Weights of a small mixture-of-experts language model, trained from scratch on English Wikipedia.
Size: 10 layers, width 384, vocabulary 6672, 43.4M parameters.
Experts: 80 SwiGLU neurons an expert, 2 picks a token, a softmax router.
Training: a variant of Muon for the experts, 7435 steps.
Below are experts of layer 6 (counted from 0) of a mixture-of-experts language model. Rows are named router (the router's row for the expert) and show model dimensions 0-127. Each number is 128 + 32 x the weight over its row's rms, rounded and kept within 0 to 255. Numbers have three digits each.
Before each expert's rows: a language model's description of what the expert responds to. This comes from a sample of Wikipedia text that the model never trained on.

# expert 28
Sports and action words. Verbs and nouns for events in sports and biography narratives, such as played, won, killed, match, shot, him, located.
router:129118106151174103177085079197119157135217129137159172097102107211174112088125078080120095146169124137138116106145128105141135103122112186137082179145180113135153123137131182127144106107102104093149188108149149140130150128121082125082129104117124108108056121163144142066115122171130148121155133111146105057109169152099194064156080157167102131142085146115131105152108142118149116147152

# expert 14
Acronym letters, competitions. Capital letters and pieces of acronyms and codes (FIA, AAA, CDT, TV), plus words in sports competition names like Racing, World, Junior.
router:138157151105128132115104091084159132082082137158140091122109138110068112131151138090153140175168134141148124123153102112165134129103105174118131158162168149145074073157130138139160167055137099085151125139128150180135094117076165176065139154138112122168108180159157140080086162131121149113129137144087167103109136103116120104077151142152164121118201111124139076125150177138154112137148

# expert 0
Media work nouns. Nouns naming creative works and media, such as film, album, novel, television, plus word starts in episode and track-listing tables like Pro(d).
router:119089166103150110085138147082139161171169075186106122105127098137155056129135148192121141141157038164128119099164144134120134147136090105157119119151104130131088085179104143118156110130146121044141115169106096106113070076112110139149122164174103151159155141094126100173135153162168114189151174065160128148143111164085140156156134130165159134134142136074125138078166133051031165075136

# expert 32
Abstract noun endings. Abstract or general nouns and their suffix pieces, often before of, such as version, order, case, poss(ibility), -ation, -ency.
router:089134207173186143166178130139094097127179138140070091107150115174179082173168103142110146142143189124188151101102147148139119175157067113097147103133088079109088185113094105136145084098131131149177143126147152116130136091102124153120133141121126148139131143128121132183135155150125170088156077174139142137086080092154108168146118139139120164122143136115140184167191145106142144121142

# expert 33
Mid-word name fragments. Second or inner pieces of proper names and words after an initial letter, such as as in Tasmanian, ob in Toby, Hamp-shire.
router:152134100095083105143151158149195143117122176117156162136111157138156130137181183186161111179179135096129142152153134140099169158093161058134131124084130154143119104092170124109060096140127169112137093205112095127141164204099111116131136129201115133116103134178088120063091119133137146181141093090140162209083157178097137156118189157035183124103103145118136136125088129149140104068085

# expert 18
General descriptive words. Common adjectives, determiners and verb or adjective endings in expository prose, such as such, local, public, -ed, -ing, -ical.
router:134138134119113124132058086144112140184157080124092107181149127129073067187095116163123196143195057134123096109118108131107175161164175125121128110117178099061151156199112187075139133093152136104170115132079174117173123089118123096129100148125145077102145130140130093141192139185151058128109117118108138100157130116158146116116118077145124149198200136121176095086187166138133123141188

# expert 7
Mid-word Latin stems. Inner word pieces of Latin-derived words that take suffixes next, such as oper, educ, investig, ut in solutions, uc in translucent.
router:140100098136135131095075172114118112131129180081164119187181092134102048131151175093117160120097102139101106126158177090132115201154117156128150167115132150075096125086130185109083130161188151121062164142104104127138127178119091137116118113107130100177102114121156142171078161132117184177108110146137136158114178098157153139122142112160155128139108147122187142076112136177065125113143

# expert 34
Romance name pieces. Word pieces and accented letters in Spanish, Portuguese and French names and places, such as José, -ón, -ñ, Errázuriz, López.
router:105096127163097088123161093081107115173094134165177190122137090128175169117106175034132140112108079137089144094161148112151124102168132119182120128134106124136091093125096162136168160152137107180076078132078146154109115121113144119136071158102095099144092182174100156127140190132156123161136168126159163157100082121093099090114059160113138141104088149157126141170109191159072116110170

# expert 39
Taxonomy name pieces. Inner fragments of Latin taxon names in classification lists, such as ini in tribe names, ater in Elaterinae, plus coordinate digits.
router:157120156205095131149119090091060178185093148131187119161146155063096144105180094139103100101097132147056144106100108147099122111111127125188080119156147130145119120168164106131088117136152112152080113070196154155173100112156109114110091101132097094139122100111135085102174157146081147164120125100122116086133134146064104163171137160113132091110077098096122131148153147186137078123139

# expert 26
Person roles and names. Nouns for people's roles and common first names, such as president, player, lawyer, coach, John, James, often with agent endings -er, -ist.
router:150094141195104120175197179067130125131113080130081149100170103135167119102144109134135149113102130141077114122150111186120157135077138085122141168126074157169132121127121102109180151036111113177147163122108104079102106092096181156097097111134105088152062107084106155209094125121172186104181134119093166126116146171134154136141139100127133148166121150169115099128157153148027083123150

# expert 25
Non-Latin and accented bytes. Raw bytes of Arabic, Thai, Japanese, Greek, IPA characters, plus word-internal pieces in foreign names or LaTeX, like š, ä, gamma.
router:082150138085204098130116079135125104049148166219125125079082159102179103079149141146182097187150096122098150155165151115140074100074083113084149178160107146113175080189088113150134123205130093084151145152129081143102146128109099144182090094114096132029152131143182083145112107191138128156155112141148088104091152100092108147120159144085106120112103093086110114130106085148180132093094

# expert 2
Institution name words. Words inside names of institutions, places and countries, such as University, Museum, Royal, National, United States, including word-final pieces like Def-ence.
router:109123139081129134135144102105073085159152112161073105122121118124093108141131172101096159138126140152103117093144112110123118075160137121115159125109143119140131141159080181148152182076147120204169124130122139132168119096113110163132082149136094143154176177127136104149125176115092074102113133118162157124084082099108107182115147130149170114055081108075129127164176177103160114106175